Experts of a small language model.
Size: 11 layers, width 128.
Experts: 64 SwiGLU neurons an expert, a sigmoid router.
Below are experts of layer 4 (counted from 0) of a mixture-of-experts language model. Rows are named gate (a neuron's input weights, with its number), up (a neuron's input weights, with its number), down (a neuron's output weights, with its number) and show model dimensions 0-63. Each number is 50 + 10 x the weight over its row's rms, rounded and kept within 0 to 99.
Before each expert's rows: a language model's description of what the expert responds to; "gets" lists some tokens that make up at least twice as much of what it gets as of all text. This comes from a sample of Wikipedia text that the model never trained on. Tokens count by the router's weight.

# expert 4
Pipe separators ending table cells before a line break, plus closing parentheses, semicolons and name endings before commas.
gets: " |", ",", ".", ")", ";", "a"
gate0:26 44 56 48 69 63 45 31 40 57 53 76 53 43 53 41 60 62 36 41 50 42 52 51 45 55 42 33 57 37 46 45 51 68 56 48 74 48 47 47 33 48 47 67 38 54 38 47 56 28 34 40 67 55 63 51 50 67 39 44 53 63 57 60
up0:43 36 54 37 56 49 49 65 39 55 32 37 45 48 55 60 59 60 50 58 41 49 63 42 55 58 62 59 55 53 64 63 37 42 56 51 61 43 57 45 70 51 55 48 74 35 68 35 67 41 49 42 54 59 58 45 61 69 58 52 47 48 43 64
down0:44 48 47 62 61 67 50 35 40 42 54 53 44 58 59 67 71 52 39 33 33 38 54 25 47 56 48 39 49 48 46 49 48 61 45 45 80 51 56 52 41 57 41 49 39 46 56 25 63 37 33 33 56 51 35 40 56 60 52 49 44 64 46 67

# expert 5
Digits and small numbers in sports or statistics tables, mostly right after a pipe, such as 0, 35, 28; also line breaks.
gets: "\n", " ", " 0", " 1", "2", "1"
gate0:55 51 59 58 52 46 58 58 60 37 30 56 37 54 51 64 46 45 52 50 65 57 52 53 63 53 54 60 58 67 72 44 58 59 66 41 52 55 58 52 36 55 56 44 48 41 47 61 54 67 45 53 63 33 43 61 43 48 54 67 57 40 37 40
up0:72 60 50 54 33 65 43 35 37 51 61 55 35 55 44 43 55 50 49 40 57 63 48 44 51 66 63 62 42 66 53 55 41 32 51 39 37 58 53 49 44 46 50 43 43 34 43 51 51 64 35 56 50 60 56 28 35 42 43 56 48 32 40 53
down0:34 44 52 54 54 49 44 47 34 36 51 51 48 43 43 54 70 26 55 28 65 62 45 40 41 43 42 45 44 61 51 46 55 56 42 47 39 61 56 57 54 59 44 41 55 54 49 62 37 34 41 43 61 37 33 66 50 54 71 43 44 55 43 41

# expert 1
Prepositions, conjunctions and auxiliaries linking phrases, especially after verbs or nouns, such as to, of, with, for, and table pipes.
gets: " of", " and", " in", "-", " to", " the"
gate0:37 42 43 49 55 48 51 60 56 44 52 46 52 67 41 31 38 53 51 33 47 38 52 55 44 43 44 51 46 42 54 42 48 57 58 65 68 44 47 41 46 58 30 65 38 47 56 65 51 52 71 59 43 45 50 40 64 53 47 49 50 65 21 73
up0:39 31 46 45 59 44 48 32 69 28 57 49 40 54 52 53 45 46 52 54 40 68 63 49 36 64 59 46 46 30 48 47 45 38 74 58 54 42 55 41 29 48 54 53 32 56 57 66 65 54 52 58 46 36 49 32 53 44 42 47 55 39 56 59
down0:58 57 37 54 37 36 44 64 47 65 46 51 50 38 38 35 47 67 59 57 43 34 56 45 46 49 50 74 57 77 52 52 51 60 30 58 41 38 55 41 40 44 53 46 51 61 42 56 42 65 42 61 59 43 30 45 51 55 36 50 53 64 40 53

# expert 6
Sentence-final periods and brackets, line breaks, heading markers like ==, and pronouns or connectives opening the next clause, such as he, which.
gets: "\n", ".", ",", "s.", "==", "\""
gate0:40 71 57 57 47 42 59 56 73 55 47 56 59 29 43 50 44 53 49 58 59 61 73 32 39 41 43 53 48 52 56 57 56 39 44 49 45 66 58 41 52 49 39 46 47 65 41 63 57 49 56 50 37 42 52 42 69 46 58 48 42 43 50 51
up0:56 58 63 40 54 46 41 63 46 65 58 35 46 54 74 40 41 71 48 52 53 54 38 44 46 42 61 53 49 51 63 67 43 50 45 43 54 55 43 50 50 55 47 26 58 47 72 43 73 47 44 66 53 52 24 51 36 51 39 59 62 53 61 56
down0:43 59 64 44 42 49 38 56 48 45 38 63 52 58 46 36 66 59 49 70 39 56 53 36 43 42 46 44 53 55 53 52 53 61 56 51 38 57 55 52 52 24 32 56 50 36 51 39 47 53 25 41 36 53 49 53 50 48 52 57 57 57 50 33

# expert 3
Articles, possessives and adjectives that open a noun phrase, such as the, a, his, first, fellow, European.
gets: " the", " a", " The", "'s", " his", " an"
gate0:66 49 38 50 63 58 59 22 57 29 49 43 54 43 70 66 44 38 57 44 39 56 49 54 34 44 39 52 32 51 39 38 42 44 67 49 35 40 46 72 51 44 55 55 44 56 67 31 54 62 40 35 59 38 61 51 54 55 51 50 67 42 61 41
up0:50 52 39 50 52 42 45 46 56 45 63 60 54 42 44 62 44 52 52 32 40 21 54 58 35 38 67 45 48 43 39 47 57 64 53 59 56 57 37 48 51 46 44 45 39 38 72 41 59 55 65 65 63 62 56 61 52 44 50 74 59 58 38 48
down0:40 59 55 46 61 45 46 49 53 52 54 51 48 50 48 41 58 63 52 50 50 44 61 51 50 40 88 45 65 48 50 47 64 51 50 57 77 69 49 36 43 55 59 61 51 41 37 49 35 49 52 47 52 50 72 59 60 38 51 55 52 39 38 56